Below are experts of layer 9 (counted from 0) of a mixture-of-experts language model. Rows are named router (the router's row for the expert), up (a neuron's input weights, with its number), down (a neuron's output weights, with its number) and show model dimensions 128-191. Each number is 128 + 32 x the weight over its row's rms, rounded and kept within 0 to 255. Numbers have three digits each.
Before each expert's rows: a language model's description of what the expert responds to; "comes after" lists some tokens at least twice as common just before its tokens as in all text. This comes from a sample of Wikipedia text that the model never trained on. Tokens count by the router's weight.

# expert 2
Single digits inside years and numbers, especially 0, 1, 2 and 9 after earlier digits, e.g. 19'1'5, 20'0'4, 1'9'78.
comes after: " ", "1", "2", "0", "9", "–"
router:099115109093101139191142141103121124136136102139097154115152152152127117128061089109187138088143129151090142128098151092117129151120110086144188146164146159124144153079116121128112116154134166
up5:114125195175110136165175123111122141026144112105135129070118150119122146171142121109169152090126146123128184122120115138152108168106120173140124132097060101182150105179115106214103087144121107
down5:146126151158152114087133172183120141186088155108150166139139158113126113090098135136092123097147077124124122139129119088154079144146153096097108080133180103133112104163173116111163202147175132
up6:106153051099112164161145129118122126085152083141135125109176159149178104153137033180097095086100147125134159123132048088198073147135073113137144139077125128074094128163106166120165149123114161
down6:114150150131145141123139176146179134091089140111157168149143166085137142175141142116165150128136115115115203189163102105131153064075121100103061129115102148152085091142181126109109127114115130
up7:207134120106149088065125129140162128113106164062166136075148123105121116049099086135142104032127184123098116116101148110108117128094149112162146159142142167149089085114062130137152093097109090
down7:103091100155137167158135121115122149096065154179007111071129075109080103153116140119092162177103097095121158170027150143152124139179139086152062118150116111147125141149146160125104104122074178
up8:097094093131151134207171131115133175070110125076132111222127092123142187083123181118135140062059104201136148132130124173175100106102163157157114177112094105141097083221211184100133118130125078
down8:087085165124067125138155126132134125186115173109102189103160147184187150152184159080082099077157143180115146122150163117108107100127092154126113120160081111185146116205113116083188148097119141
up9:164107149097126133096077111140162115159175122218113134140212059127141112083115059129115117067097130150138184115161145151089116147190160163193164079146158072157109119137157110106080125117125163
down9:193130148134150124131135155076087101117157125048093110134143114128108170182094212110137129153086093109104086036140120133170114117189145151116171102101177150137154077134165112103169132124174119
up10:112053137132076120128107172144102118122109113111163189143151097125136124067103134186129103160125057102099093169136167092149130144097118132098107145096117136122139187097097081171171162097071123
down10:112123120087122130131103110092108087154114144138055142087132119062159143083161114169111166128143188119131147085149168115095117148144131151128109111120152095123194127143118146129127116171121128
up11:113148149179153120052153108161089154154093164103102093139130107138161117086136114105137073127102080135134123106114077139125057057134100096116097080076115155124139118104175117120079063115078105
down11:121174088156121168127154090086182100109097147110127104062149090171101121134147146165136103141145103137154091172092112097131148122126101188156102177076146133096110083158102174173142138194133126
up12:151170111090095145157178111118128096146131113117124178155153135128172160114083150084102109128125100119133159132158090138157095153169113153151102118098079140123140156103183134107106117120116207
down12:150093150157145131141126124145123140206121140163136150130114134100089111127106112072095175160151141146089102103102154127125096138133142137082163138116122168134113120077046152179171133115113155
up13:123106058183104125155124122130151195158140113115161060151130159128151117117091131122164081075118133190111134103068156095087165141106121103119161105074114160134096140135170176113120141098145079
down13:111086139105162093050182120115082101170171083115110155119148113066125086075150133098084183138114105058135075134145090122107086124095146109107194139088159143110154042131094099099090136122142123

# expert 11
Line-initial hyphens of infobox bullet lists, such as Language: or Publisher:, and word-initial prefixes like dis, co, un, anti, de.
comes after: "\n", "-", " re", " \"", " non", " de"
router:149176081114093140125070154086141139217164162137102127143198119083140118094110124109110153117065087058135105142110114111126095088117128127131154150107101173151114123155057138152068128170144157
up20:126134136169101136217197136126124189150084144161142137075173128083134123088089132108088159100103152141165111091125162056153150089170180121120074112090064161171146122121118079066143151202122111
down20:095156092168177111166131093186091127072108151139139143148148094193115132137129106075144146140147128131154043151167103083111125181148180159114143122139122125128124053135170120113134163139141096
up21:131136106149076103135126099076121182136161144125146172161174075113124111133089083081155184075082166129124133096137106146124129161075084172095159133111147094234138139137117118152072100115050127
down21:144171069117160120105096175115129148149129155137109090117121138100172113203146172135117129141112089133170093148060130173111040114104136140177079158136147182137156169081128111085125130136190110
up22:133133116128141099085181127074075089145182097119147109147088129096170073159133105124109135142180174124184106098122167082125072068066114135132112112141147062149171071157135149153161126122132095
down22:144120106184139131112150094074162146212131153127032059067076111109150060100112124117115102115166136144190112136110132129121130077098137136160094079118126137069131138148154148121118169111110077
up23:141140102127141091174109138117164136191097103102130154151146101126120126165123140114098134141162162147122085112093085117116132134133175147079060109105154132161148176123071122076134111119086124
down23:058101160099119075163128161128094157146152139178067115142170073088160112136187119094111185140128140153099192108090070136118132146123137111043197072119154150162147128176117163131096126125170115
up24:111099110111142098106170052085119112106158123109111112112090109106166113157187098190100154154149097086134115128144120148156104133080146217181120165105151153109105143116154191104113112111102114
down24:113094122096128187134101148115167120172133127178155141096158165096150115116107169100171157168145131143133094153119156124132113209170120175104087138110100096114102110066085158119164151139052124
up25:084106101131127119174128124027154098142110111100083062052127136112149142139115150180099098053160138111130103156097174105145183157159145119139135149157121113142144144165088125163114113071090142
down25:180152129162097051102113140130160119128091122091177160136180100128139167044146135101155094139145161097101062136123120108145095149164131093155156143134144167087118111131172111143160157155097125
up26:144112127103102121184144149099094109137085117139092158196098155084172167096092070082117167125138106142121100140075129093135101097099095072163139166113065111129138091111122112157154137150202155
down26:065165094115058104136113122065059156152132122106170145142113070135142098149137115125075139060133153073081157193144105128076095111158148165135126088133170100142130207139112088198133077120141117
up27:133179125126129185113105156132057185138037109125111032112176141137132168125183097107165124106208161082093158130150162143157129139129093107143059118112047121167084187174080134145077130118135111
down27:117072118102187159199118136120145160165065086173151169066117118117168064163165140167079136148101188174148155051127122121075106192054105098122133104186180160108134132076156121172139108061113083
up28:089124134126138113084105141170120112168116134076103117172168154070156140145088122188182108201108150155146143120140121192133098175125136062136126106082052142117146115086118157131148109117055102
down28:128151110143137204134074190131116168173164073127095151113105122210109162110161147122095128121169147110155123137139137108169160126098123104144167164152182142103140184144161113137195135113169100

# expert 4
Forms of be (is, was, are) after a sentence subject, and nouns like part, station, town or population before "of" in place descriptions.
comes after: " the", " a", " The", " and", " It", "The"
router:106127127161117146146063121122115168154145117127099164115110077130117114122116125149159125129083124119123171083150092109163143083073150157190111135072155214089116187107112130127179121181102094
up20:076096100161082115117064104081142113171173102155102192048148133153109138119128145107115130080133119118123108120124117155164119078128093145129147127103176153102116172174130110079129138109161150
down20:131128079134093161112156150116095124144141140164164104142110126128060148154128103097103108087116067115146142176097114088110163112125100147093162154111127083140107142091197105133143123112084095
up21:146100147188137161121174140190136127150125095135131136068120165078099118102131122154175098102146122140137132150133170208159168126157132119133171166134159126177163119130123068163148196149128132
down21:185090186147161195153138099120167186096086095142114146143108110114103113127141128098148128109097104110085116094105147102099150178135127110158138148102075113100126108078045138134106112138109121
up22:083131144129091105131131100053159177078068113101136126095169181108082125119139167176128118172076129129125158105127109149117069108171160146162145122159184060081102171099137089112142159142128139
down22:141078167089108145101129165126058107160122097093133182095176152097179129124162068091133099094124150144095150095107106130081088109193114130120131143121027129124093222083151102203136109082186123
up23:130129170103156103183150052156133133181126083135091116086130062116161133159127118135093080094171114128175159076096137165136128063146143115089082183171120117159060155100109123130114140125133180
down23:142144172077100117118118159104156125135075153096084081129123102134182141105127177141115103061199143139141120100157187117087179062120096115127151122163127113144139144210182093076124155130150184
up24:078164101176074110099153145148038142148110137184141117096035105127167103093065129090131117107106139092107064141086137110166144147133051086129119140118054092118153179132083106134134172151137124
down24:129135130123132061143120126141137108105120153086179153113151121085145099073115089117074143169124122127155142181109212117095163135097124188100143111126149128118111087102095142182140112156128097
up25:135137080080133067121115210118142120124097131132153148116114162150150144197141084122144079108113113150123096127069152116128125125087128088121086107160097106088150114068140126119109206121153144
down25:156105133032164134125182131108129151134134119120174163131147144155089164197138104110058083152123148124180156131101106094132132102117120164168196095117130151157164135107096117110041144130159109
up26:075116096093113142208119135127139204224112143093124141102122111148147127119164113129114162195146118145096122153137109081117116161128121132148134189146125099132107126176131119135140135135135146
down26:173094116085116161116128122134149086098194151073137119051126130125083124181102157173083066106156080149066122126140105115074090138059099138213157162112142113150171124129097126112132112092139134
up27:118092075183164056106157115150143176096111104137123102148142138153104094153104065089156130116105103127171187126119105155133166099147119110122083180093127121133180065050160097197139131132085099
down27:122135146085113118067162129120174156078144171131148160196138098098160158111122128201125113089101148076106160101124086173184139123122120157129091118109104117151127146110155177060103104174151133
up28:083104166103135117109133200126140118155191162130130202117193130135124110088105160128112132114183120079165149128163138151158118074170067127153114094203062148168190188123123090116151079117136126
down28:172176067144154048159148102150060121126147152092192094118138136114119175144157116108142156177127120103125123135127187107126094061104109137157145158084142153086117137070062120126053124130089120

# expert 10
Line breaks in tables and lists, plus clause-opening words like by, over, after, had, under, before after commas or periods.
comes after: "\n", ".", " |", "==", ")", " =="
router:079114134142092064141135203143175192108192079134096136136113170145104175072095175116113172060119140063021113163114153163117157068090114140191148114097110090099185123109153175080118121154097132
up20:069133059129145092176125074172122142121123135134102110149100137060116156096134075103139103129113101128091071142077133154099074182105117131140120127142156091121137136106133135114118192122125029
down20:070099153173093104155090080128116142136232169098092099160101157177121128197099112133113093088127100095177123136096127159120175067144096091181218128085109134116092048115213126099142163133143106
up21:112120187132108147125157137145104121124112108117157132109104110097120239104120149172104090146130111126105157143111142160162138149127111157053083048121135109133191162121147100127200108144111121
down21:098141091091098152104118085093121157057095108186098116132121122155140107106242105094170204139147137121131117093112109125109106133092114103185168149156126072100090135179171136165105093123122110
up22:147151145142153135180160159147175137151151142099126171123113167140096120101116087113153125090205118114123125140151161187168142088081163162145112136177144171160119067113127157155181148094082134
down22:128146084140089094037105136072145108135086146083089132032176154099216143113160137135145133155150128100116131118094133138127113102090101153092135176080096149113086099132102158078120106150164126
up23:112157065132197088101164168153130115103122174191163129103119089156133115082146081087087102087106144085135141117063117166168163171179166075127089123110090081158173087119154091101160132135115104
down23:192155089098097155146158111151084156072105174148128115200104156179144101134075186134091144125040126153081150137126144148083073127167126100114129103068156132135126109139068168208100105092150129
up24:146118107131096122099157105084102119127128138159097172138112123123104117168094143181113096095126158078071162098103131165135079138082102220195185096076132120105146114101126125079140133170113144
down24:080189141102135130158104105125138086127106089165124161120147170091144125112154107121153115152112099089171131079113122097174161083116128148134130125097108172177127193187121121132068147060129177
up25:089089148114113118099169138055114075151144126140142134118100126195110119118060174090139141089160129144122187110119086134047058121190190091127165115162133122141112139151119162101187089188136091
down25:093094111166174162173111101131137131145114137096140040142114189142107090147144124129147107139180093219138095132135107130171133128190092173127136162041143043104169117098144067162140151121149108
up26:141066187183137094120108164127111112135119087094172110093138129082092123153126201107188083140035084142105135120105147092172130155105151125125168081126152182069156114075122122151146166133063143
down26:170161054093102153088094112109141139167144059121142109151087111172153189129168084138191137133080102153150143143056139124146127108130071049111126079118093089147098141093085164117105176171112152
up27:107165096125131128157084175227149156147142088149085172148097096103113101114109153154124091085105155118070173142093124163079149140086096079094135151118124111064090085093111095100109129094103116
down27:154101135125118087117114110195132162161187112118119074195097131122152117171093108120130127095152152098085064130160145108136143184104124169117132137098138069090129162190148095105096115159092146
up28:102144142150159095095196168113102120059123093089176100132048157137117111180103126164092146096185112129058093060155176081125167088108167206107116114138139136133168183116177090119063145146150131
down28:155173114188121145128137085169079128075121101087116117145146110139096130100112153144081184157119162156131086103067128056159129111112092108123181122127116195134121115163149070184175099116164107

# expert 7
Pipe separators in sports and election tables, plus wiki heading markers like == and ===, table rule lines, and header cells such as Votes and Apps.
comes after: "\n", " |", "0", ")", ";", "%"
router:108129086176156120088060141118094160131103075146153150075084153113132056144132122147126162125149114128097158052155121059107142142109168114158148117071112151182167169078162150114093098138065164
up20:131117126111200077145076139128115145130127145095163129123114116113098109107123166163184127106142093069136160072145174101150089081111162104139174095218099152103197126077132181137136165131128144
down20:228161133119146116120107140094073141172128178130136128153074117095123125065116118099118114117115135179097149129159106102115161083091114136054152116073165175165121106172144088113143161183126134
up21:103143048181145100179126081125138203169066129142148102031127146118194055210124116132148193116161121117158103139088144117191141174112117141101107159142112074119078174132154155102166109134112177
down21:162175078141152118065124175121103110134112105172070078185108056094116164163146147111093100166170128093066131153136130086110130203129057110134128131095098144117152084153144152102105112144130132
up22:085082105139134195134112129132122163133117135124111139137131144170172153151121169132106129094153086165179142117120121110184173147151169117186161165065147133111147148123091131106140097145120128
down22:135146101088069163134154140126129101133080089131138081133143136113165093122170104193167128181131111110147147102060126197131137163158108127128170141134095157096145125125108107085133140130107145
up23:113143142123118100121159147171121180164194068124107145173176155108082142096161131156181087134114127202129115106102081148120107143175124104157104113142074100162143139145084079108112086175172151
down23:125180173161119110085104139130098163180117104106087127105144105112130157163154143091162142097111122116172100116061138070172149118095108127165077173163124118146112100173092104071062130087140155
up24:089115107151115171132127099108125131086153102153107089143110137100099088100075126103141095093112077095053131119138126145095132127135135158111194036132214091102082173069141131101124069183137134
down24:100152137082125148184121099169128127166103155142130102154085197186078144102088166133149116105129128136190068135132194182125061129134138122161069121102125169168109062107101129106102128129129082
up25:235199121161111098126064111174160132141129143158067158135114107131113143142153163113139100110116088143128120129161125106103189111101091089147127101093152105166084167147112079084183130112106157
down25:118090157102147133109131138111129109140133134087097088186099095116134152103096102126128144104165116144056146185202163131094133166128081071143090172055150130066135112160145148114135153139139127
up26:125109152105111139177161121092100172124106176092168142151109136135154119179124110144137067083176096124102149122153147188095171104129076096164111079140116142117095174088110080089120142134137161
down26:128084161160075154114127153147130168175196138102106121102094184102079115090118152145096141075112123147128091136179104139122063114152135120135117139115137118115160109159090121168116121155129167
up27:077091132083153139053124175123092182076117121136122115113123095100121112119146123105131122091176087121165175157134139202176109082058208074140129090136142171130092132145131067156122139132096133
down27:146132108141123127142125126072178069099059185102124131095141153166116137134163121166084114134106116134127115164110135204142178158077121140166105122127088041138062113130117125032138182109145096
up28:147114107151133071149126188132169129121141115045102165090133149148146143128117110109180117145128143113112093098126087134107140126136068147112102167183156089139137168119113141081127120087111146
down28:132137121198095196130201126137148113169147140134096130125094128089151127098051121136150085111109127136095112116066041105208102108151093156162137045091139125100185145128132132166099106153138103

# expert 15
Taxobox values like Mammalia and Embryophytes, genus and species fragments like -idae and -ensis, and parentheses and units such as ft, cm.
comes after: "-", " (", ":", "5", " m", "7"
router:110119106178102104128122095132142115118144150067170120180107183165130136077185047129126100129084140161140146094123102099110173126123170129104106139126134134082105175120070063120084154114108180
up5:142113152083184108153127083132080084186143137080085173132100167077157113125135050108135184119116181185113139090116140129157107115154126142172164115131200113092132140096096101144128178088120165
down5:133139158182126188071147099172157114127123137113114083139120162100154117114168192123133096129096071118073102131152123203115146161199098125142063117078086165193148083132173170184117085117129106
up6:152110144110170186137097148105105099076117124097101171147151156134151167117150115200131111050103158124110096136123077136150128167095166140121129169073084149116139146146075096115117088070128154
down6:042111093076152149090076114145150125173130156193161111138140091176098171068085104114198136138073130132159148154124193133129082117147119197157164116112119122133087169091177104171116137148119096
up7:166216145112186131164069144136129104142121146090124118123119109124153117143119176133106142129090095101146140139127103113131191143083149069081111163171098115161096183096176189076081130135107196
down7:132151085090123123112105131193101162136131074151165057135112128120133183164078142081104098124158142084118067093117106126147146140094178173110117150128119174087158112139120138148123136177155160
up8:087183076071079175130179096115141075132119105120218124131142106157084148137140117183176124170121188096161148137166142118101118110163125173118065086129141131104098231082105161154096156099106110
down8:107168205113143058117100137118113103117093071124096238095152169090101176117139133099076138161127109102126100144128117176163136095108146164103129116085061201094113120128098150118135060114074106
up9:172125159122177168145154131128092079064120126170170095086198118126187112114081084127124080115194097169102163093160160057109132150122128140064087085146180192111145121080160176124143068085113093
down9:209141135118117117080166150139192101075118067111103035117149099202093081121121122112114126149151144122129119077158140170147126136131189142108149114122121140137072142100132117140146113120140165
up10:180165117186124107075098148128190100069078160156105109103097145182128069144080117125111138139105098078097120079049129151099130125144079154169145136084111139108150111161141113138125201135067174
down10:140156144196125055179139123075158123130180095124146158139153102154117082170159105099143137159122171088111106121139156121133132075130159128117142175134150098112163065109146096103124121109122114
up11:189098147062151128128104178143124140130108107099083065109150116109114083124109093109110111157140103120066060119168141103113135100137137132130106180123143111166137154138123129150120201091084149
down11:102083188155094113107137107150112161178187133126157148180101095130071106139123149145118109062143151075117103113120137132175088134126087109142181138170167094148155137135138189109132144032144173
up12:070068120116120164120115158095131145160101078084125116108155142162134111105129127130101141092086088156138104090108091073131078120147156161110085168082097169142125123137113121140140100149119169
down12:163195115134125058132126085103069150141141132151141158102146094062170158130095140068142109076107102104169118038167123092131117072103169129150148166186129199133134131134145095147076132163140155
up13:133143156123108114137144096125148116109158096127168144095122136140166149116140141126112102099129184114134098198080055140076150102118146121121146113096134198179172066128151109086124147165141070
down13:159153192153149154113019110103163110125143091148104118159169180128129105142135096149091142122090167121161116139080061102122134133173128095106101135110116116119145088086078070129126103151122158

# expert 1
Bare space tokens after pipes, colons or commas in tables and infoboxes, usually before a number or field value, such as Draw:, | 49, in 2013.
comes after: " |", "|", ",", ";", ":", " in"
router:092140066159119144134089168111106116151111126104144170154090141144120075098084144121185108153125095072073127138117112104109097110156137180106109171096129127140153139125109161160142122196102160
up20:115155094092162205125115076096122067161137153117107060125142189154087118151183186204128171084160140163060098146152094105162130140143129086110180150120123152126146121132115123135093122095098189
down20:119167132104110141171139148154153086136152151078091085140126119027059112148144112107096132105117120130200111117172132080091160075118147149108135092140111134155102112120085126131131169128143054
up21:168141102126147101141126138120150072081116162110179121136067104227104151102091138115118108115141138121097125186136132094154176188130117153132173122146210137174160135091127163138201181133079086
down21:096106094092141114126090178074147135186107160085121156103117097097120087157163193153191157138119145189118068141133144056032159113147164156113107102128062140139111117113095101064160088098118113
up22:130147082096159174138115126174150150177089147145189074135103165092121126127106114085179110121099076058128117110155113113146148163103145123111113065194137106137112145143150130093151150209089051
down22:127107072187147093102118148149117119164115147135133173143088078114124095125133174131119122102162114114146201159140141100165152115120095132081074132100143129135152141124134140154123160095135092
up23:078081112137097145067110093121138120167079180121168131106135158100202130122171129149173124166120107112114149110135141145134098159122135107132121068140137113096145104162131203121107130164068156
down23:222147163092104127050103170168134097107155083152155141151171147139132131156120123166100105120123095155089135106105152096093103094156111130076136160133187093120109160090109105137181158116186135
up24:179136135153079130094105225115126120119142085104183124130154120061165151023089151102192133098116132144128145122104139167147138134066084157096111038115131127119172143145089169163145119183109147
down24:119091113133189090110138157123148099164149085085098115115130133097154125240125097093113139071136155117115149080150076121133130086153089151125101141181081096153144108133166156128230119122129112
up25:172116140147098207139107181194105075175126123134163095147099139090128083166129078111168106099145096157085130130131141157156141132047091150095098152112088124169107156116136118096085096180138109
down25:120087130159084130085125093151176123151096126134181173109091134109178094121106136143098149134077155198149167171159140135090080098106076089140107147097106098098194120158086146168114127215101192
up26:132101182189074123169086105119099107172092122144126088102165122126121149171106142117181136094136143115152147152137105097159180174121079115139139143104127147093115118083148089111131208157166129
down26:091092090132147164107100129167142117096144189116093091109102225147102110146217151063111164142146158109151060149108120136122074100119134124153134118098152128127178087147090131132136121154082107
up27:114150105164114160098096160124131135091138132088135093108133165015169145104078142111159110143086117123121072223126131138077161085124095130151126121131185136145080128105144106143147121130143122
down27:131173091109129140081116130116148138086173199052173125156155177160151081098147125172077089178138121148188130143179108156028140131075062169157140075117144131104070120091103095115118108103159145
up28:166103101155130027102132094099141072137135074147162139116122132184116101158113080104124130174192124164136125152105111126097115122146103135192121136153143149067044166116173175134173131157189172
down28:132125077141162133160104077104166134132106190115125087094165111186115152051164146138103136108103128087087112151175128154119140094161143109069094147142150160134154109148191117139127210097108089

# expert 8
Nationality adjectives, country names and title words like United, National, New, American, Brazilian, mostly in football and sports biographies.
comes after: " the", " of", " United", " in", " a", ":"
router:096139067123143204081108091136105150120141143106107157143085155150228075084126176155142093073136093124171174187101112135123091115078109096103161038084132117157139164085156132086088101102099106
up20:166146123090072123051137192134126105116158108142142083124144168110115088124161113107111142134116152128096139126142188171137145164092147207215111129121129107149150098128090095191089099113111151
down20:141101147085176103055154092058127154149103088150134084117173089136091150090099067174146143164107164199125111157145165101124120126150101106127153128162102114158148122150112102104147190136155114
up21:128144124127131176061104081112134145121128154138158156170064180161111159134138140139138098110141095083140154127132179107132138162138119173150133087150141100146152116120084126098125137075137106
down21:114083161137106106184132160093104169119206148122154094137111228128084133167123117100123145107095134113122152157196190149162111076156140182121125106163120131163117101117092093114123163170147151
up22:156138103135157154122086158113088146159111160083110089139083121141135112128120120115171118066135095114157078125113109127079109058136098141132199146144136083187128156087102175103121110119161107
down22:119123124100066077157106164071148095139083131102121145155124164133081187154145154112081196148104144139174116200082089178110154180134159080147152131148162150092166124170094062102134128095185120
up23:085175121130088131059118116154045097197165076155104135137165134105110119136152123157117136159143072094171110127120079106090088113132110116110126128103138121069157110144166131152079108108137121
down23:166071164080107105080136072102158079154082171128167141105103145118080126183069156077111125170091180072144153095122087147082161134115154151129129138143185185123123142108117161139088115115091144
up24:045152139165153189104097143142098143077053117118108143076171229140172115171141128117169123167144073139177132118148130096114151142103147128151112096082070096167119156056120113049127133144121158
down24:143123082148138110072146159186132163176096117124131134109111153110153146128126096100133154111141095113103141102094126081164144147119184144122092134103130124074120099107164148107094142098143116
up25:149146125083104197103119124167164145076188093137138098147142120142176131169118128146162117175174144083138142126132154157145145119098142094103122127138101087118097162132110121090145143154131144
down25:138157066146145131130031174187128160129173156068164118103065147121131113128104097137089094129109109201110146131107205138096105158131170163085227140127101163131118094125088156109182154081129114
up26:153135155089119102119049098158104178152097163068126073139096166111219070111109171072131082047133087140124139155088116063097133105128133158123177082115118126183126140153129156110108127210066125
down26:108170124103143115132123177114189163155088148163114114153148067106133097098127113096174101121126131136110091103130171094101151128149024111154171144117097114115137118162096129148062192114125130
up27:169105131184070135151151163157076135186088080123122098133129106160100156110155148152174144085127148115130136090129147126130161112152119076127105167190096139112132137048217147133121131106148169
down27:121208152093141144126112158175144152082126084136172133168135171144156069175099168131084139195124163092170116170132140181151120104162073118195098122145056168140146128090151117161146107094145137
up28:158107100141164139105128130113144127157087129153111098160127132156125103073065165154137157101227153085140133117094087100117105122116139121079123162162145104189102151156088136104113157124124148
down28:133120153146132101137157144123113150095102150159144107171146143107113119090144116120171120138079143142165191132129093126139166075184197146151073158201068094153170070132173058172135163085094098

# expert 3
Articles, possessives and subject pronouns opening a noun phrase in running prose, such as the, a, his, its, He, often after of, in or to.
comes after: " of", "'", " in", ".", " to", " with"
router:133151083127150160104095157178063130191167142124119138088095124117165137085129170121098121147091098104191112129134085149146103095090134088096128105128119117172128121151118141106129127121110124
up20:093089146089131096142117104101136169190130136090095196117182184138205133128133102108138111079135134145115100126081147125092113055128160134103113148149157097102089154094109170156102148138164140
down20:156172154117168113139133169132204106081134077168194105135075170097120119097094095151141083147119158195137115127135173117074105186153096119078108120142136178109126067047135056141159145124152138
up21:157102143103128182132119118161166124145125168109145135127147130151145094136142132105155071087137113075094123187157149086121155114106137159178127139074123155156152124139121124090098115154175178
down21:081154090128052114166135078154159082149120153103121123142109164168111127062086123125149148161070104190187131104110103064147130132107107157199106105102102118130107083099191120175089068121105180
up22:102128158108093202102132116131089160180167126100100117171080156120151110109184091136200139159180090068181096136081107112113104124164136166152082139146096137138125143131103103121097145123172163
down22:158109134145161195135124113143094130140081149085124139156209142092110092139124081097091080117096117077183131139148117092127111064064143114137126066137186111126152160077118105138102170109101144
up23:167081131122147089158158178065112124119104145170108161195161156152130103118143120122138088089135116144101110090102173136096154154069111152150179147155067121118188154160119063095136100076114110
down23:134134125088150137163117113131134142085115138155147148160092095083197163092090131123151075170185133125152129100119153191071156135137151060138125106131157137106165104094111141091165110090104106
up24:114098171104162177075184120110116152103099105162078124158196128194113115083145140110126128073150113192128149103107103123160121121082125106087143134066076105173067110110153143077147179126112140
down24:152109134203208107097135124100074112181159119124185072145117163161112081083090103158130152108120198108117122130152123175194144153131098208125092149149120124127119081133102165073177134146105110
up25:132205104099121146124088133126085099162176171112148149098189124167171114149160177127119126133113080138108143128133083123126149111166225174115125159068156145188112155096106165182078134134084112
down25:145087147110194155081122116134181131119107149138081108132143185156151119123053088083175100087132159102124194114129119108089125159101132111172157097153059089094112114159109094072173101171147166
up26:148058063148083148047060120099152099175108124121104143154167133203152085206107108078090145100130111137169133133081093121129193125032071095064111125133104199116130134119129117127119033171135112
down26:128178148128190112223129133144108210148127119074144178124038144105136148054130126177132102176112134027154139142082128133094081135115117113140099204099095125175140091122102175158147119083114138
up27:140118081109158118123127153131117132152114110135124128122152166116178142126091172151116059149153177141104105163225185081098153121142090132121138139086115196112124129124127164152115120140081112
down27:159113111132139165145121114097086131164124094148176080091095172127073094133076131115105186126180107117170093156120117121146111069151052188108138124153180058043219075150085139184209116143153087
up28:107117131147112084150136143137105166160145132071128144147130087156094133124098132142069084156146123143184127044110093116111159107149156091155175055146104091089138130101095181102192127109152081
down28:138115167101135132142118176120116097100087135181175131084152159141139126138132084134158090075107092092121205181166111171157103123074127108158057129171147137169130141140158178101080157116114180

# expert 5
Single letters or digits inside foreign surnames, place names and table numbers, such as Vokálová, Sogndal, Lofgren, and scores like 87–107.
comes after: " ", "–", " G", " F", " Sp", "ö"
router:142137121120078111171126149148097141112119112108124178184088175125136123216170179152116156138138097112074140134162133136142069115110141170146116139071063063140151099108129089102129090130066117
up5:135083141105106146149131170088110174164136052107165116133136104107175119124156131079120134128092071132180125125135145077096171167156096181108108103175054167148129145127147137072108133113112141
down5:149078096094156141095060113089072159093076171170165135160176156142131117120185121168085142108097087099131100104157118133166153148117145078159156108103124137118101158152123153117114128125176140
up6:145141182153070098113157126134167127106120165122151094189100154109139138148120102058192133111136140131141144112106097160167122160161138160079150146128115101108105162114152093075096111117064069
down6:112117163098127102113071079127137158116120098132177128163103143123089083087124145081137145115107135096112129097155161121109137133143126177149110129157205203178135153167097151148124206128146088
up7:155105182117121153148104097156070152179071117139120164080140096133105107122110143152103118166150100113123124157139126161148106156104096122157100098052161178192015118171134154126145226167065087
down7:162135104138135108122164171158178141086105057094095065157096134112173099104083151120107109164104136145140154136174144084127196142095101095130124211100124083157139168112092163114120134111151185
up8:135099146100134147137130153143116153169100126059108111124123125127152073123178184117155163133180151123161103123154160108210173103117145127157103096100098089125096110096124164126201087105122117
down8:074068111138144101117105125104148115141115143126117134127159125146126156152123136095162141150118092075165067121129136109146150136160109140140161155149102119138113124074166137105179145146202125
up9:134105180166188112109109099112121143126196146099122113157127166146082091090107091129164147116111136109076144104136139124135111149147112159095165097076141152106104155064093106083192112140125159
down9:168181149108114123121155052154099131132090063084114150111135095123120100099118141103107112092136133125116127148137118110118147163158073130089126119087077095153172148147147145107100168125152137
up10:111136150074111123145124160088113098084084103237135136123159166172128117126136146057140111170039157121142131180160155181128103133108110081153170152152100101179138164156130132130161101119114131
down10:086127161134165151110121138163094120099138172137070116124118141060112063135197121078148097038115191107101146056135208111104090120104162179117131075152129086142170111160090118172170108105183138
up11:138161121108125154095116132117103123153072110146127127151111194114155068153166192161107100112191169093104147091150163162176129157128160181137067199059117156149118086099131151094169109111170106
down11:148148098157149125108228134146121166061154126134147165128093169090145149105108169090098084114119075178113105079128120152146094107135113158151089184121095088121180137116115132024132107174108205
up12:149127166130207126081088056114142153160128142102123154101120140176113108132161145164116107140207080073121162095173156141138093187128130150148127100156081182153097107108132129134153133153102151
down12:228116136196080090132088141102192131159066128151125121124080151195110119146127115093122119086111133154095152105204116125070135111168141095095124127143143157155165153155193086115154118135121095
up13:120139202106138120142130087101125125170129110133105071147106156120100191163124139109135165136099182141098071136126086096148137156072157110141106145186075094159103105145111191159136161110117096
down13:138090160164133114101139164125145233115081120103162201143166114109126140103157103127165146141088156163124108117124080091134128174115128077043074139181141105082142053120150114165089066102157119